config = dict(
    n_layer=17,
    d_model=160,
    n_experts=24,
    experts_per_token=2,
    d_expert=192,
    d_shared_expert=0,
    activation='squared_relu',
    moe_layers=[0, 1, 2, 3, 4, 5, 6, 7, 8, 9, 10, 11, 12, 13, 14, 15, 16],
    router_score='sigmoid',
    normalize_top_k=False,
    routed_scale=1.0,
    balance_loss=0.00107,
    balance_bias=True,
    router_noise=0.3,
    router_bias=True,
    init_std_router=0.0144,
    lr_router=0.00167,
    n_head=5,
    n_kv_head=5,
    head_dim=32,
    vocab_size=7633,
    norm='rmsnorm',
    norm_place='pre',
    norm_eps=1e-06,
    positions='rope',
    rope_base=10000.0,
    rope_fraction=1.0,
    qk_norm=False,
    attn_scale=0.177,
    tie_embeddings=False,
    parallel_block=False,
    extras=['capped logits'],
    init='normal',
    init_std_qkv=0.0675,
    init_std_o=0.0,
    init_std_up=0.0675,
    init_std_down=0.0,
    optimizer='muon',
    lr=0.00874,
    beta1=0.93,
    weight_decay=0.0,
    lr_head=0.01,
    grad_clip=0.5,
    warmup_steps=200,
    schedule='wsd',
    decay_fraction=0.834,
    decay_shape='linear',
    final_lr_fraction=0.1,
    batch_tokens=65536,
    seq_len=256,
    doc_mask=True,
    train_tokens=512900000,
    steps=7827,
    dataset='wikipedia_en',
)
Below are experts of layer 6 (counted from 0) of a mixture-of-experts language model. Rows are named router (the router's row for the expert), down (a neuron's output weights, with its number) and show model dimensions 0-159. Each number is 128 + 32 x the weight over its row's rms, rounded and kept within 0 to 255.
After each expert's rows: a language model's description of what the expert responds to. This comes from a sample of Wikipedia text that the model never trained on.

# expert 2
router [124 135 117 158 102 126 111 165 155  89  90 117  88  96 124 106  84 122 120 113 148 137 121 154  71 139 101 136  92  81  75 151 142 136 131 133 118 120 181 158 120 167 201 178 158 118 147  98  87  94 176 177 160  95 131 126 144 138 112 127 131 113  93 147 108 145 133 133 145 109 121 112 176 169 105  69 129  82 133 153 174  80 141 124 120  10 144 164 125 108 255 183 143  58 121  76 149 111 128 126 140 210 122 117 131  98 100 207 135 134 208 137 115 156 117 142 142 121 131 133 157 143 167  94 142 141 140 100 118 155 152 114 137 114  99 144 120 110 112 158  96 107 131 157  77 127 136  73 128 121 157 102 126 161 103 136 122 131 144 148]
down0 [ 92 107 152 169 127 160 137 142 146  60 141 108 175 119 119 127 161 131 154 114  98 167 103 104 142 144 140 139  98 126  48  88 130 164 167 120 143 115 127 138 172  94 122 202 140  57 167 157 172 110 164  83 195 148 137 124  98  99 141 130  88 144 113 117 162 133 137 130 115 156 112 101  84 163 117 127 148  89  78 209 137 142 131 137 180 126 146 143 137  90  93 130  82  96 126 141  86 124 162 141 145 148  97 121 204 120 117 171 114 105 136 160  78 114 113 115 129 162  94 167 152 106  92 160 141 143 144 131 147 130 137 104 135 105 159 114  70 185 145 126 124  68  91  82 184 110 102 166 141  79 141 162 164   3  96 102 176 129 140 164]
Description: Pieces after a capital letter N, I, O or U, such as N-ik-o, N-ad-al, E-V; also uppercase abbreviations like US, USA, II, and °F.

# expert 18
router [139 154 117  40 143 140 166 131 146  99 131  74  84 171  84 111  91 128 148  95  63  86 144 122 117 125 130  85 142  97  59 156  88 131 171 141 131 171 190 126 141 156 170  74 124 152 114 145 134 110 120 127 141 133  76  65  98 100 159  86 102 151  68  75 137 141 176 137 140 141 159 129 169 121 126  92  60 149 119 118 122 111 110 101 152 114  89 138 149 111 163 159 115 152 140  77 138  97 122 117  89 178 211 105 129 159 142 222 125  82 143 144 117 102 118 117 152 130 195 132 120 133 125  81 102 166 118 139  81 163  79 148 140 128 203 138 146 118 170 170 126 196 121 122  87 149 138 104 129 146 138 131  87  98 131 197 130 145 133 110]
down0 [143 138 120 162  82 103 114 189  62 112 138 160 106  85 140 101 129 130 127 140 155 150  76  34  81 114 111  91 116 149 155 137 111 139  86 114 118 183 152 101  99 121  82 102 163 159 130  90 147  74 153  99  95 182 151 133 124 159 142 174 148 153  85 175 122 117 112 128  83 142 133 142 177 129 108 123  81 155  64 168 124 105 151 123 118 142 144 101 189 130 146 106 158  95 105  46 128 141 115 137 103 168  97  75 122 140 156 123  71 171  95 127 137 129 155 103 118 132 153  88 100 154 127 160 119  93 105 149 177 192 151 151 155 124  97 125 141  70 141 150 164 146 169 105 144  96 114  41 115 130 167 111 131 123  48 177 148 157 169 190]
Description: Capitalized words opening a sentence or line, such as In, The, On, He, After; also pieces after a hyphen or quote, as in short-ter-m.

# expert 13
router [ 70 147 136  50  61 162 136  97 155 127 135  79 135 104 169  20 124  57  64 139  92 125 109 134 135 138 116 114 119 153 166 129  98 118 140 144 121 165 114 119 131 152 111 111 113 167  23 145 149 133 133 142 137 140 114 135 129 180 127 137 129 138 157 152 108 153 120 112 121 154 117 133 115  64 139  98 157 152 148  75  98 120 105 125  85  45 180 114 175 131 142 150 119 148 144  68 145 129 159 138 199 154  98  77 113 104  95 129 147 138 148 105 120  86 130 137 111 168 173 142  97 150 135 164 109 106  84 104  99 123 169 135 136  99 121 110 120 111 102  97 160  65  99 139  78 109 112  60  97 145 150 128  84 125 180 212 134 116 123 172]
down1 [179 126 122 117 122 137  63 146 111 121 196 187 182 151 128  82 131 165 159 129 123 114  88 157 103 121 133 112 133 150 173 139 111 137 110 144 119 187  86  99 121 120 119  87 126  89 109  82  99  78 173 183 159 127  37 131  96 126 106 162 159  94  87 163 124 107 117 110 108 118  95 145 167 143 122  57 125 131 129 118 119 106 107 108 102 131 120 144 142 120 158 122 174  69 150 161  91 164 153 141 145  90 102 164 147 150 125 201  90 152  68 132 133 203 194 154 143  71 113 178 109 148 163 139  74 140 122 167  92 111 121 116 129 104 102 135  96 109  90 179 154 127 110  66  73 136 148 119 131 114 126  87 126  90 229 100 134 109 149 143]
Description: Verb endings ed, ing, ated and auxiliaries or past verbs like was, had, made, released, typically in passive narrative, as in was dismiss-ed.

# expert 5
router [102 137 150  82 101 134 134 146 135  82 132  20 128 128 103 135  95 133 127 121  42 125  94 142  88 166 127 132   1 167 175 160  65 119 176 134 119  74 155 135 117 173 169 136 138 101 147  86 119 102 110 140 133 120 179 150 152 193 149 153 144  86 104 102 123 111 166 112 116 127 168  97 105  99 129  73 112 120  96 102 142 115 146 149 194 113 155 113 121 162 137 159 130  66 139 116 139 145 132 121 118 105 100 124 109 167  90 155 152 165 140 133  94 124 101 144 132 190 192 156 109 168 110  81 122 122 154 134  94 104  96  99 138 154  89 151 103  70 100 106 101 197 159 128  43 134 124 124 109 130 134 119  75 127 118 142 125 133 117 178]
down0 [133 140  92 149 120 191 170 166 160 152 164 153 120  99 129 132  48 194 187  48 189 129 153  98 146  77  81 181 130 175 162 166 119 113 149 124 176 140 147 123 122 165 103  99 168  80 162 185 189 106  85 139  97 115 158  95 133  94  89 181  61 129 166  99  88 140 123 113 118 129 119 112 176 130 128 159 147 130 119 162 136  51  83 146 128 103 112  78 178 122 163 145 163 161 107 101 120 102  96 130 142 165 125 148 141  88 126 122 110 133  74 128 154  65 126 183 140 141 139 143 139 108 104 130 114  94 106 157 155 151  79 128 118 133 145 119 106 120 140  72 186 115 123 113 128 151 132 104 110  87 159 198  72 116 111 177 114 117 108 145]
Description: Word-initial prefix pieces such as re, ex, con, un, dis, imm, often followed by the rest of the word, as in un-inc-orporated.

# expert 21
router [132 140  79 132 118 149  88  79 125 158 142  98  89 100 122 146  94 124 156  93 195 116  92 120 173 103 106 143  79 122 182 117 114 134 151 139  95 136 190 141 154 137 146 137 127 145  78 113 169 138  86 146 141 110 114  90 131 143 135  69 114 118  71 111 149  76 154 121 156 103 124  89 127  93 131 154  85 143 139 125 216 113 124  82 121 167 164  87 142 122 128 131 107  85 123  96 142 165 113 134  66 116 151 102 134 116 125 137 144 110 139 136 131 149 106  94 138  69  95 170 115 121 154  69 150 132 117 104 131 163 127 242 118  83  66 134  64 109 139 202  84  73 115 169 132 221 122 105 112 138 143 109  34 146  88 145 114 111 115 115]
down0 [148 103 153 118  90 149 121 113  86 104 136 135 125 136 151 174 148 150 127 108  82 103 153  96 142 123  53  42  95 123 141 158 131 107 178 120 137 132 138 128  78 190 112 124 136 115 132 130 139 172 115 147 171 182 133 182 207 180 100 108 131  93 120 126 124 153 162 132 122 136  88 174 129 131 115 150 166 127 139 106 129  99 127 152  89  73 142  89 153 139  84 204 103 134  80 148 104  79  43  79 164  74  95 128 179 161 164 105 121 109 154 133  76 117  93 102  99 138 134 117 127 102  83 100  95 110 107 110 210 129  86 126 126 126 116 137 144 108 142 115 145 175 178 172 118 186 135 168 111 146 146  70  79 146 131  91 199 104  86 147]
Description: The articles the, The, a, an, especially inside titles and names, plus following name pieces such as Se-ven Network, Te-xt.

# expert 12
router [104 104  77 175 131 157 114  93 130 113 123 145  78 113 101 153 161 120  78 152 140 132 118 106 167 162 151 144 108 175 119 167  88 130 115 124 132 162  83 102 137  95 166 113 160 129 151 115 108 137 145 117 120 143 175 116 146 160 164 155 117 113 101 117 133 140 168 129 113 159 141 120  80   5 153 143 100 112 129 159 105 136 116 133 148  63 153  86 210 118 169 146 127 146  87 100  98 114 131 131 104  80  89 156 120  91 141 101 105  67 119 118 122 128 120  94 124 125 150 118 133 169 179  81 140 100  86 230 115 129 131 176 131 117  93 120 106 175 147 118  78 128 128 129 137 191 139 171  67 163 135 154  43 130 165 173 102 160  38  97]
down0 [112 162  93  63 120 130 118  91 156  56 144 158  87 114 119  80 100 127 117 100 153  73 188 202 140 131  99 165 209 175 124 171 165 158  82 107 107 137 110 111 204 138  90 142 100 133  91 131 101 160 116 185 138 156 133 105  99 142 146 164 141 142 168 126 116 168  85 102 138 127 126 190 114  85 132 113 153 154 161 128 175 171 137  79 105 138 151  96  79 137 154 101 123 135 182 155 149 116 115  56 117 121  70 159 189 144 138 114 153  97  95 145 149  61  93 168 110 106  62 130 119 146 102 111 112 131 158 115 106 126 161 116 163 102 121 135 133  83 136 164 118 107 128 153 180 119 172  92 111 150  63 168 145 105  96 125 137  62 115 137]
Description: Suffix pieces such as ic, al and g completing adjectives or names, as in Neolith-ic, environment-al, analges-ic, Heide-g-ger.

# expert 3
router [124 136 151  93 125 118 127 107 110 143 141 139 139 180 174 136 117 128 110  71  95 177  84 107 130 114 136  94 137 121  96 162  55 108 104 130  76 142 150  91 119 128  76  93  59 150 103 130 117  81 139 187 121  79 174 156 145 179 136 127 124 131 128 103 142 108 114  99  76  88 145 135  72 125 101 121 141 173 141 118 149 134 118 119 217 106  52 103 107 125 236 127 157 142 142 155 159 134  85 139 162 141 102  46 136 126 131 207 106 110 138 144 110 117 131 147 124  99 156 137 153 137 181  97 121 127 135 107 101 125 151  94 127 162 159 107 122  80 122 117  42 197 128 160 144  93 100 177 118 135 137 187 103 110 207 120 112 146 150 128]
down0 [ 90 173 115  63 105 114 108 149  98 154 150 146 105 118 147 154 128  74 149 175 151 111 112 183 170 131 143 166 128  93  85 108 144 107 103  96 151 131 138 142 118  91 170 104 218  97 129 126 145 127  90  73 113  99 104  96 140  70 164 105 125 131 102  90 120 164 122 113 132  88  75  76  96  98 166  98 120  59  75  99 133 139 100 104 153 147 141  97 186 120 145 111 121 141 179 115 103  51 159 104 117 161 105 136 134 144  84  85 187 114 144 115 124  88 117 149 106 168 138 143 158 103  83  74 138 163 114 113 111  87  78  98 155  64 119 116 168 165  91 115 178  55  89 118 112 100 126  92 181 145 119 133 108 145 107 192 114 172 143  76]
Description: Second word pieces right after an initial letter in ordinary lowercase words, such as f-ra-ud, t-ack-les, b-as-eball, d-ress-ed.

# expert 16
router [140 152  79 138 170 148 199 162 116 161 101 135 139 197  78 123 141 113 150 141 113 132 100 163 142 171 112 107  86 100 111 152  85 135 107 137  77 144  80 112 114 144 184 135  80 138  89 148 145 131 109 139 189 134  99 116 106 121 140 107  60 119  68 142 110 108 123 137 108 152 148 106  92  76 159 137 149 161 120 121 166 117 145 116 130 144 153 134 105 133 138 134  80 139  40 152  71 145 125 105 187 150 138 149  89 109 139 193 132 129 118 175 143  87  79 150 158 110  68 154 181  84 118 147 129 149 150 118 115 149 185 202 156 117 157  72 146  75 207 136 129  68 104 151 199 116  82  95  99 131 116 123 150 179 141  97 121 136 161 168]
down2 [158  90 106 126 145 106 106  69 133 141 154 147 131  63 140 136 115 155 118 109 116 143 167 156 164 129  83 131 111 119 137 162  86  75 106  59 102 120 131 129 142 110 115  67 177 106 122 166 146  94  91 138 118  90  83 133 118 145 154 108 153  76 115 139 140 113 133  90  90  76  91  86  90 151 143 134 123 117 180 181  70 109 250 155 169 184 118 184 138  88 100 123 147 114 157 156  87  78 118 106 104 162 153 136 122 114 152 171 147 174 144 115 186 153  82  65 131 175 116 105 162 136 110 102 173 150 111 109  78 118 116  97 108 125  71 145 155  93  91 101 127 132 131  31 117 147 170  80 125 155 130 116 121 127 118 151 135 119 111  77]
Description: Pieces of personal names and surnames in credits, lists and biographies, such as Hah-n, Gri-ff-in, Wal-d-o, plus first names like Rob, Jack, William.